From a checkpoint of a small mixture-of-experts model trained on Wikipedia.
Training: a variant of Muon for the experts, 303M tokens, 9235 steps.
Below are experts of layer 6 (counted from 0) of a mixture-of-experts language model. Rows are named router (the router's row for the expert), gate (a neuron's input weights, with its number), up (a neuron's input weights, with its number) and show model dimensions 96-191. Each number is 128 + 24 x the weight over its row's rms, rounded and kept within 0 to 255. Numbers have three digits each.
After each expert's rows: "gets" lists some tokens that make up at least twice as much of what it gets as of all text; "mostly gets" lists some tokens that are sent to it at least half of the time. This comes from a sample of Wikipedia text that the model never trained on. Tokens count by the router's weight.

# expert 54
router:130104127119092091113150143147135129122185121124110138131170091133103127119102147140174151123097105111129086104105125133066121143154116115139137132139113077100198130113100116120132105137121156131098124118106127145158132151114143109146141119149127151142139141150091114134157098151089112055
gate0:143130147150141136140129185073139156139144097114120102146137157140127150123183104115140133130114092158123109149126079165157138117112150146161143127148102088128113190107140130154146162117095135116122115094102144107154148149122135141124124120136171099126151155130129124092142115129045069118
up0:149136091139127151118173130140137138131088148165156120129108110154115155114151152123123159192117114106097120126176128104139112109137118169159122129145125151125179146110099074135123126096137130163141143082124123099129123131170072108157154155147123166151122128098107166095141144168120094121
gets: ")", "\"", "%", "==", "),", " =="
mostly gets: ")", "%", " ==", " ===", "\"", ");"

# expert 21
router:148137112076124153139161134148149071079134155162150147160133153133112118101083114135170105097109170129121091128137112139112100114116105125104151130134111080127127119153140127137130161143117130169106143079085128105137143133114122114138128103102090048131120170147120075114131139136120175102
gate0:148126110104110129162134118156133105096146142115157137145148124132095144132120127127169106147069144160077107190145153116122117095095112141114135149161091143133118113138165120162111153142147102125122173111119151116121130125091124144154112144083127111108147103138132124153129118119099136135
up0:114112153100096125120123099116128152117125091132130163143133158153156083118137147107127092098111081089148159137163142144143093144126159160097117142143088129144119153141185115103131168125119145095133137154102110093125214115120133139122153155151094107121134164147192116141144108133126121130
gets: "\n", " |", "|", "-", ":", "=="
mostly gets: " song", " titled", " episode", " entitled", "\";", "|---|---|"

# expert 44
router:121117152140076145105148157117193114145136083159134147124126143168103172121113112076126132122134116138111113089111077126118117142122085128136162132121092134113176129136114128145131148116151097163130117144069135146141138133121166138143121133121138082088151129123121135183121125143154122062
gate0:134154137118094147120155127147168130161085127139151146129146147120116156094113124106124105115165119111110118093127131168103112082103125110125134132122106103092131158120109110134119148079149107144134119124111160147141116123141126151117130158116128081166165175137083125138143142136056108106
up0:144105108120153148095137102146169111098102128079098148137129107103130112105097074130168150156135139146121148120106129116091146140145100070171158128112127112141189115139103108161123143159101146153159127162121147127135112129102094126111125148112128110104099150107164189115149134076178123138
gets: " |", ",", ":", " (", ";", "us"
mostly gets: "ensis", "osaurus", "ilis", "idia", "ilio", "atus"

# expert 24
router:121099115151117161116137133128129065097176124155115145128101147141098136119081143125126103149147165094109133084122124114122081128144169132109106136136089138158147111103124101193136084101106152138124129106097135165160112105130116138130100149134083144119123160128122137180124143145114138107
gate0:115092102085090132142110092117138096161135161148135119129125100132153129103121135173127163156149118151144088141123127079117137170120161144165066126130145128121119093146184096140125125122092107120122141137146123139140101154105082103118110082135130136155113147137139142154133121150108172174
up0:133146162150150123137084155131126127083116122086124120110095158154117117094159096181132122132112093133119140127117115155112074159117102156097114104162141162123068117113076117154131158133096134142140139118089160145109120146134150143165144138134121133147154145097141082142121106138115141119
gets: " the", " The", "The", " its", "the", " this"
mostly gets: "The", " the", " The", "the", " entire", " its"

# expert 53
router:083083106091134147124140121113150127156109147120121089141138127180103139117127138116128111132152108088110104144122121138142115147113116140115144125143134124131121106135086210135139136112158062098173126146140122141087179117113207111126139132147114133119125146125102085160147154146117129130
gate0:117093093088142159119106072133173078101130189130139121147077152120116112114122136097144104090119089119141071127152151111131108167115131114161126071143204116128150170135131169099111114111118125125149168102165155140105120170088130117126144119143112148110141147112124099104167146114126150090
up0:093129113144117108124134134140125132123119150168124131083119124120113142173124139117158109131105131142109126089141104108123109143121125143109143116157174107141113099110046151113152102120107105113142129134128108147113136084112151110157164138184147118099103177144129112118115118165105151176
gets: " to", " was", " not", " had", " have", " would"
mostly gets: " would", " could", " should", " will", " may", " must"

# expert 49
router:152134178082089138134140112114120116150164142182149101126153103145126134127109125127121139104120173122133128114115133111122068102130152131149113099120093105088141127147111134109146105135085143106126123121090144132137111114109158101143123100145161126137123171179098116123100151152147112109
gate0:125117157112090159137114095160144116164144158122119110155170083132092138146155124103143154122115127121120137037115139108145096118141108165139171126113146095124114156159097133165139128102114136142117157101112158100119142120151170110153113118107103160144099107125098123144141132150166096123
up0:133127143128086135141134154129138085103143095126158117116110129090127055125099112140148106141118118108109138094111172144140151127106139112090101111107144141130148118152149096087123162117106112095131105114144066134096130120160140132165146102151127149133152169155102104137142144110147163137
gets: " |", ";", " ·", "|---|---|---|---|", "|---|---|---|---|---|---|", "|---|---|---|---|---|"
mostly gets: "|---|---|---|---|---|---|", "|---|---|---|---|---|", " Arthropoda", " Animalia", "|---|---|---|---|---|---|---|", "|---|---|---|---|"

# expert 17
router:142086174096112138123138134160124151109137113117130145123138156126139152106125072108142099147164134129109110116102129111108061146139145123152153119144151086123154148140147131122122130121152147110138125106113166111129116074134129078141104091124151118100135165170154087190092103123121113136
gate0:100130150135131159087143143113111141144138169150108151141134102157084142116112140130121118126106076131094149134135157075190161121144107143106131120162135147088143148122100139111150127144133116100112128079085147136128152082119100109126110146068114102139113114144154138127116069100110104137
up0:138119137133119106162136138104131111118130146162089101129141143099129121126143135171148102146126144122114120171157118130095077127124127125099120128110099087142140119101150138117101084135100082155177111110134108142159162123122130148118097130151127102148154117139132106145118160112113127113
gets: " ", "–", " +", " −", " .", " ±%"
mostly gets: " ", " +", " ±%", " −"

# expert 4
router:115123132115131171147141087109144138109152141114079122189155149140145125100116124136146133119159124093103053120122110132137130132139125149099118133136074123123148114132111144132137088134080122105137164132111145123106133109113131110145060110084120150079112179140088104133084072142107125137
gate0:141125109082156129148126073140121131158155142130098144136117166128159127126110120148139135120172152113152122106110125156133104123136117116117123080175110088101182100145121121116114136137088145099149128119112162099107120161149123076097144121101141132108106165177104099160089123106105137173
up0:107087107102087131087142111117130159135093150132095156142154134145155137134099106122161101116138151120129145123090116115146129159100145131147132118166133101113127154107094103096145124095140130149089152144126120162164128091137144120109122159126092100106146127121186127115111144123120161075
gets: " a", " the", " in", " to", " his", " first"
mostly gets: " touchdown", " consecutive", " scored", " scoring", " goal", "yard"

# expert 60
router:081141129132118151133187130133139106115119138104092127154115143140113143125122065117151123139179143124065114136144130111126105118136110136084152112136157109115160143140128143136164099104101115117121135100101150133139144080117123095127094117081150108100137128119149107134111085156135150109
gate0:111146124125110130169175172109122157126111156125146155158155138145113141100122152113142120104120156122105119136115138153107125111060155125120117129098103144102132126110110134109161133160087087148128118099152159195102129130110059118138102132137158124113099109099131136147136155141119113104
up0:096158127116169105128115113123150098115175130146087144143132113139104109084100127156160120109125121133120158079077131144158131141110110135136138124130139143152146170119115131145142119137170199118165108172157123154118125123120144102131116129105125129131150129102106130163118147135117105151
gets: " ", "0", "1", "–", " .", " —"
mostly gets: " Socorro", " ±", " Chevrolet", " KAZ", " Kitt", " GBR"

# expert 5
router:137119122147107117120136127141131123126191141133103140188116139130095150129122126091140114131134158108150130135106117116086068103115129163156131119108098131096170181158108128125132134112085123147102124136117132115137148077115112110133111106129165069157125125160164106123127104141118132094
gate0:134123137200105115101118140142109119162170138080198081132118126126153136104084138109144104121136073097189144112124129128156180071084150136132138117102116075064162155130098157126136111106092102139135153118103120127133161172128141122173124122103133099173131125142152150134105166141126151101
up0:155126108146148093126120106139097124156127149123098189101134138082117116132114163098107108137181146155145116114150125121135144117166089175136103155104115106082144135131099115096150171123086125188118172176118123163122130109122146102149141149143143089100161098132117118160149140118136147139
gets: " (", "–", "-", "%", " –", " km"
mostly gets: "′", "%;", "sq", " (−", "^{(", " sq"

# expert 40
router:083136149105104135131115121135143132141178091103105114125182119121101125142120134101113094136142159120125103145149149155116134122117175170153143131181095153124151100136132161128140140116120114102098154115156147120118164137118097127116092133112073117137101117174135148138126122126110112139
gate0:097120142100104172116102103114108175159176078110156145159133100107144093153130117106135096132108116118141142131097128140116107071118156135137125136136118142135123170128170139093119153148101095108112105148102147171144120105130149096164116160168088144151139140124130103129127087184126113127
up0:105190103108096132140161137121124114133166133145130125151111114200128098109077166132145109144143135115108086106125124098126107160133104142172119144145113127128117080123140135122142100122111115141111135094104109117100170151124075091156105109119151134165132109125085208102178125100136129124
gets: " in", " at", " on", " of", " to", " from"
mostly gets: " at", " during", " within", " around", " near", " over"

# expert 19
router:146154150127112127086131147117132129103158136102149140159178092153105140117105098070142146195124143142124121118179121152136130122138159148156122089095126161121128126134149126134142147129144123137154095137093121133102139125106114088132131122117117138124101099163148138149133098144136126080
gate0:128031132082127132103132107116099136134145144112123107154176131141113121114119115135136109168125131073171099157131174094138116088130174169155186135126133141118069120092093085114144112137153168125121114148161120159122151106129140149099105169132103150115115115093151131117132120144128139141
up0:130151126138130125143136112169121152152135147163132162156102142128104122120121163136112087150114117147090117129111127104128150121143120185146125091168116112138128110096082135130118158134140130135142095160107148142112109112108115139132073140162127124126130136137106110149080167108092087097
gets: "1", "9", "5", "6", "8", "0"
mostly gets: "died", "aged", "loan", "present"

# expert 42
router:102137142132081174118121129093158083141117118172130145144114115145132119125104113142123107105152153135111131146135121130137056118144105146108135134127134123092181164123120122127131073143109143141146113124138157159088127104124157079141138134134149085134131165128109108167144121141119118111
gate0:091102131129135214123129128140169147140143139152130120138126120163140141125131121148123108133134156089099087089133119115139112098127130150145138146155156144135156137153111149114162064136100147116121119170154136156112151136119138115133142110114136122152129153116154053138128119137116133111
up0:114151123122136102140139141100143152152114130148099142126170077097158107147108127127110134091131134125156113113123146117095121106145118150140105122142074137113145107114132101135202098114104085106164170082134125158100110144149145086082121129104148128178108128096094136132128144168068134136
gets: " |", ";", "|", " a", "|---|---|---|---|---|---|", "==="
mostly gets: " Animalia", " Arthropoda", " Candidate", "|---|---|---|---|---|---|", "|---|---|", " Phylum"

# expert 10
router:126149102142139131091128141115156083128173100090112131139101110136094145092120139119148089130110164152137122104176152125111066123065113161133132136182126090131129135147084145145120136144141126104148196090113124115099124115114111100118149144076114108133132135121163128149156086155108156114
gate0:139157140133184188112164117103133131104086157100120092117087145144143152162119105177145138136114141142122131106133107107082095125110099148109118119146137127161169147124170115146142162094110118082102118144133178142110113100127136126157166085140108108151137119126132137136173147107122120136
up0:128159118115106112139119099139103133130130076096095136126110129162113138102100118124168172081120137144129157141120202164127141133137135138103143087074155112116117113153099148159150144159113155142114131111137136151139140100137149143112118131151174108110104142149150179146119161124140118085
gets: "-", "|", ":", "==", "=", " -"
mostly gets: "|", "=", " Infraorder", " •", "-", "Notable"

# expert 63
router:113131164129133147137126117143124106141158116128090144123169104116120122074125119143132145149116119154138155085128139187133128073159100171081106115109123072098158163130158153161128130151138097113097161145103152115107180116139124126164112135101116102075140148117123120086162134112117139081
gate0:162100125095140183070149126091138106147134163129152144124157160129100169167133074141124123137120115145083153138122129133138140122113123167115116161118149137121122141120160142107135145098099116122150085129142145094083136151167128092112126131135124138111134118169118144102110104094109179089
up0:147123128123109088106089132141172140128095132137118161139167130144090147119122114091117159142098141158150118091137132113088150109137048093177111133098132095110153132102156095133149118143102135106131152129094120117135129149154114133122140144096104129118149127126112112104096117151121123117
gets: ".", "\n", "==", ").", " ==", "\"."
mostly gets: " ==", " ===", ".\"", "\".", " ====", ")."

# expert 29
router:112112122095134169119143133138127138081119156131095146141126125112114134127088140127105145152148166110126074109137134155122090121122112142116125124125122102131115203131088116133152067142090115114131135126122152093071136070127152120128122143125168139121119137147126086147114101122121148129
gate0:128125123159121146118113103163193074117123109157131154110146153100135149157112151122091099101129118145106122106122146135135123154132132150101132111130083131155110114126156134134134165169127119113136162127125126158130131068136165110138149114103096123103075143115133116116139188115128088131
up0:080092139135137126145176104129153161099102128113119155141124122123101135146161126139129164191125067124116130135167133146097138136101092164107135121142127114105142167097120124123119104134175114120141080094105161078134180118173155157125131103138135140108157088108111141142116132164151149109
gets: " first", " second", " one", "th", " most", " new"
mostly gets: " first", " same", " last", " largest", " second", "year"

# expert 0
router:127123114101140171136128122125121094057128141119086133140112126157113104129115125124123109160201133087139136144103088150124134113119165138099117141133128145121122124186093148133114061140071145105122138094116148124124123113108115096140103094147127126129183128159138129119111126145088146142
gate0:111093115147143135159122119135154116141140096133102117139088132159119125165123149085146167149125107117104123122095099161128130107094139170148105145164130124132119092166132155128117129149106146132133138130133161144098135156143096118102110134137138126113201169144131143175128133138081123158
up0:126118121121116109169126151126108110150095122128112142173130112101115114122151089130101137149122122111157154139134127121143105140128161135151132107123135136138151180139116174132095125141082123130129128097086153115157137119103126117075091112154106122143118114112120136111138124155093144087
gets: "\n", " U", "In", " T", " A", "A"
mostly gets: " U", "|---|---|---|", "Gls", "Area", " Pos", " Sheet"

# expert 7
router:087129132112144103118140128127125083149178089145096171148122149114068120112118132128137115144159129061137131137137123136124110121087122140126142133151113123117120160134082137133141106104118138117124190119128115134140125112112165122133118130102135134125107127153186144131123122131104132113
gate0:124100099127106134121109177082139108140178067108131133143141128149112113096111093136145150168134144111166156183114112141147127147072141129139136151154094141124088132127109153138114128121117141126145128108124093129134132155131140126170121145110153148126131126186166092136151119106107122151
up0:097103094139165116120121116087142120152151087143162157105144120119144136123132134153139147131161139121160106084159114130107128149122101131134153115116126154147153130088148117178153109095110166141124160078163139116149107148128121112122166090137126083097156103105118124164147166150136146154
gets: " a", " an", " is", " the", " The", " one"
mostly gets: " a", " Binomial", " largest", " MPC", " oldest", " Full"

# expert 16
router:120136114110110132120146133147155119099194104142079157213114094127137139148101126134141142122168154099105111138121079155135098118129119154113165138132135124108146132151079135123123139123076090128135117120081146151136126112117120094153083118124142144123128159163155133135123102154136191135
gate0:135112110129128125108092120155136102118142145100133162148092119131113121177156123106127153127099147094130091146105100141081133147133124156154113157164112164155127148138137197151133082130162103139144110087119147114116102132162126127145106123120062100129121128144125170149126129141130160148
up0:121159137118122105085127134117132142110189101096142124119126116106133118148125114121156140132185135147181166105134126153166104159109101119125142081145106129132099110127089129115110116142161132162144133114162136139129115167101155124151134086142109142133150179100170107115142115110148148120
gets: "N", " m", " /", " km", "°", "."
mostly gets: " ft", " mm", " kg", " cm", "°", " sq"

# expert 22
router:143144096165105108115114119130156108088170109134151159171131125135114119105124105055146130137126172114119109104124118165120089114081109141146143095112105156105157140152128124145156146149130120116139142126126121162121130147086119111138152096093120140111147121200169120140125141165133133096
gate0:142156107127086091140111096112155107136116158117144128149100117128172093100140130121111155112139159152147090154127098168142100111120136130116104071116143109130134176134135166151145136148174099138142134149136107114070096161111178138148152174124121114127113101120168133148125107133110141120
up0:149150080082115139096131124100121100075098121155079130119142097138139104130160101146116121138122159129130115103089134153085110116149163089113102166162161149141125125117112118119139098130140081131109097146105122144101124074143142120124139136148125104156153116164130113141144124138129136131
gets: "0", "9", "8", "7", "3", "5"
mostly gets: "DST", "died", "Gls", "ا", "Amendment", "since"

# expert 41
router:101112141102079143108150116123163118098114124139103106147154131132112143123085095108126105160157145114103113151148107131095123111100128132076182101152092115103144133128120113132165139112118123113178149136116176153091151073095162115155132104129085086127139156111136128114141118142105155090
gate0:154124124128095140134107116118163126096164102082097134146155146127161110148124137100164122107168123104131136122122140115136114092140122149116125125135115126126127145100104100150160144127115153093139119160110145144132122153139124092130114133129158172155141092136115162129124111152125146093
up0:121139109154151114162130093158137153106137170121127160128120097104157078122123115151116157103112126143127102129137098092104131159096115124112118110095112144122115176111167160052123156138159108129137111142091100111119123110102117132161120089136094124089101115124158218104141125130100133132
gets: " and", " of", ",", " as", " or", " that"
mostly gets: " and", " or", " called", " if", " whether", " being"

# expert 52
router:150100130064130131121145116098156138135138096134124172146167138119109117100140095109142134122137125105119130079121116183112136091090109167131166126138115128101175147162098155136140103088126042138156144113114130167125178130106153134133123095112143119133177121153134115144138124132170123102
gate0:114160121108126116176147097110156122156142122123162185158114129099121126094077096136158154131189154108141145099125151146126144137102136166157146071082115140125128144151134103138123163122121138132110136106110131140148143137129130145124102125129173156126158116124155094154147119136149135134
up0:160117127138096137106128097154139107177152127105150135130126125109090140095141113099177114108158121160106158132153162141150097098162113125121116139100110110082139125135164100117123118115138145102148139146122071169076145150143129120105181086124135148142120122101098132122140116076144152128
gets: " was", " has", " is", " had", " also", " have"
mostly gets: " has", " et", " have", " also", " could", " frequently"

# expert 48
router:104139098090108163135164112145158112146134106130131126137160128110084123127084151101127112101166171110124144109133129168139110107093143142137110138115123064145135138128139147132103136144133149143149117089132146156116117146078113130142097121072097075114125140179147092120164143124095116112
gate0:152137114112095113125188126126111100137081154116125150159152163098148156128114137139108168116150122108179130078100101155109126113086110129102104134109143113153120138114134115122141130141130158114140134122116149101101114152097100111124104135113111097132133176142110123136107118132124124106
up0:127112137135151161178149101118135144102144081083125117097115105132073144087178097114120147124152133127105122084132158133139132132159131163144142077138106115181138144126124166137117124102103103142149140135095092137150114115133088141167156074102142100135150149174148113120138146137109184138
gets: " by", " with", " of", " to", " from", " for"
mostly gets: " by", " with", " after", " under", " against", " using"

# expert 34
router:094105134112135130141155149116122133141130119163105128141132101111095144123106096114117128126140140103124133124139104138131092119106101133095180118145124143128134144173133128117153116110077101115170131117116141156151131114096128123128097088125138113136168174201103139113126148148103162120
gate0:111074102118131121134119147110080145125147151112106126176107126158141111110105108091155129123132108135125124135115139181122091111155127098118157127148112106178147139142139152104158135128108089169128148117146153203175085145073117122156138127135104122137142128148154085118123114111090113143
up0:133147102114107090156141104110101155151166123095115171150146121113140151154155109155154073126149128122103154110127093130121123125137140108152131165146125153142122094154127125131143139117115139112159115166122078116144146134100123133087115151079118112133091099112118137120087155160117114088
gets: " S", " P", " M", " D", " B", " R"
mostly gets: " P", " R", " S", " H", " M", " V"

# expert 62
router:089121155133107154091159144142163111148156122140125132142101095156142151147134138151200116155182121131106122078188140127135114085113139129107137143112122142093133112139106159115138103067130125150138133141101154171127140130122131089154130116084112108124113172152077138120154136123175112089
gate0:116127117133142134134176166135111103153142154099106148140108085141131164163150158132113133107177105088077133134124120120100126118159152123111113123064119114133103120134163157119113132093145073149155124136103132152160139096104106097127111070134130145141147159171074117108136109162167123096
up0:113105092140138130072113144152103114117106108161154151138182115112099132165123096110139096167100112129187156162157146109132126141163102081125112143099153121097141122105112164123144107150084150128124112133100135135165142121141095112110133062126141129127149169135167132116154157144133115161
gets: " |", ":", " October", " March", " January", " September"
mostly gets: " August", " February", " September", " July", " October", " November"

# expert 30
router:116108180140099118122117174129147113123149104127132128125170160153102154122111157108144135126125119081129092124153084127076082096137132123135113127124107170116189171125108129170128134160133101116120128136134180111138157124132188124131137114106119116126112126100124098122126113122095120118
gate0:111100116120100157137109137144139120136139154114107157156138090152133105159117123120131125111139128128102152132106088132110096131175155093138118135151151171105117153116136116138115148117120144138128115140171157130072135079127151099164132107143117117184150147142144082164107086121109124147
up0:121070133141105066158097163153101179174079138123157126136095127196097139124115182142117093149124174120099136082103135090114097126169122132171133141149163123135111110129107143114112087141130100108115080171147165181127129132121113122122145113136117117154158141109115087129079151131141142138
gets: ",", "),", "\",", ",\"", ".,", ";"
mostly gets: ",\"", "\",", ",", "),", "\"),", ".,"

# expert 35
router:121133134108120103112129133093117130119123099134121113143149101115108115125125112106115118138171165080125141125138101148119131108117130134100174119145114146113180135160068149131162121109163116168149154087166133135102124115126123118152123109097128136079123151205128128127142105118096109143
gate0:133125122140111105108152147125141128120152152132101120160124148080161129170148109100092163184121116090166132122138116167114087110156126186114140156107074118143122147146116092144171156082114090128099126129170096114163135121120135134147109128105117118087153180134104142136137146124116162092
up0:128132143140105120143149126123150084126113134122139177079119151144139170161141156083090168170107148091105150142146110122167116136181166145142141084179177137144137117133102133120116130119085142160103148177075157152116148088087109143110105129121138111098121094150108143097173150123121128118
gets: " all", " both", " \"", " of", " other", " in"
mostly gets: " both", " all", " various", " un", " many", " those"

# expert 32
router:119107130100094128132136112125147081123125131099101151152135151135109150127139139090149094120158110121107113106124121174079125115129089124112150116118142112106172140133077143141158090102133113120147128144088142151116157088112135118147131129141102084110165162160152143091120144142119130095
gate0:155093090098114109147086121144110101113151190105115164152138127121145107114119143088117074101138143123135118115122107149107123119120109123148135135117139110100141096165110102136137154145144138101198138110158138129115122131131148089135143073088125103100106170161126104112099133101140122150
up0:125128127169089137157142172121142172127167139130147115138133166107107174127149060136113080141143173107136140125114152130144120072172147126109090067121143090132133111143087138127132119106115099147135096160125141149130165143115100170089170112121112142103151149107154137107128076136149146135
gets: " is", "\n", " $", ".", " (", "$"
mostly gets: " $", "\\", " \\", "{", "};", "$"

# expert 20
router:150128128147118153074176168116177108138135132109076149181155145124096135111114118120136120154195132145117122116124116130130073125107109146113116125168117136073144148128098143137141069128145125173146126122126131144136172095104132114140132093067144069128145153127157094150172109140102121106
gate0:121099149091120143153149088104180145157153156128140117188118142115120146108100122110125108105127107133162155100091121101077155134098117166129092145162062138131151150122122201114102127122177120144086142111115121158155139133121147154121111101112143107117124132120120111148125135095132089125
up0:134120113137167154113179221101131140174125147110097127067115166135149168137142097116131150126174175105146131106164117142151114182113139157132142105162106111110099125136119128109078136119140121107118097103127101139139136137105127162103154130083115168109122135161123117085114118098081123100
gets: ".", " -", " –", "-", ":", ","
mostly gets: " -", " –", " :", " —", "----"

# expert 47
router:133140152112110119119163126109164100117145133126112129177128073145116146135117086086139088153154131121091139099173090155099091100114128153134120108124106096107136133172129161169181122090107099144160151099098150156115151118090126087146119086111116119114170135168123102138129095140147130115
gate0:128067172136115156112154156159129127123130146137144138158092121147137116142148100117162161131175139075148117116171133118115115098132144121128089135099145106087132112106152139143155108144101139147105166073119076102117124124136101069092127112105153127097092123093146166139104095162106113157
up0:099165150133140138139166147090129145143077114127093187133132094141158154185119135067114165105127153117157124110128157144109134116139106146150127126113152069135132117121127101124129116124162122140140125182140126106154151158141080141120146112117164151149105069123076136115116188086098139142
gets: "\n", "0", " (", " —", ";", " MPC"
mostly gets: " MPC", " keyboards", " PhD", " Producer", " drums", " guitar"

# expert 46
router:107132123140101129107140119158131120117098116107131116165127089163147144108111122139174101147113133113131110113134120203109126104090117130134110152186094116143106139108159164136131105153085055135119174112065140156109147111134167130159124112148093129134121141158114151171117119123127151117
gate0:127135163146119129115132167130121140063149094148120112131142075175163120117113108084158125152152125090132177131142141112114092158134119151120117114074086113116078119108107118107132140094130143138128114117113152115092119126160096093128162116102163128193151136151137162162154155143118097154
up0:093089148124145131112098136109085126141125105133147147124139078118102151144129138142145160164129107147152159141150153161137114142101116157135128161137164136090108135105132132095127138124086134168156152076103126129122116182132079113107115113137124153126113107121135113153119119125128171072
gets: "'", "s", " the", " his", " their", " her"
mostly gets: " his", " her", " its", "'", " their", " His"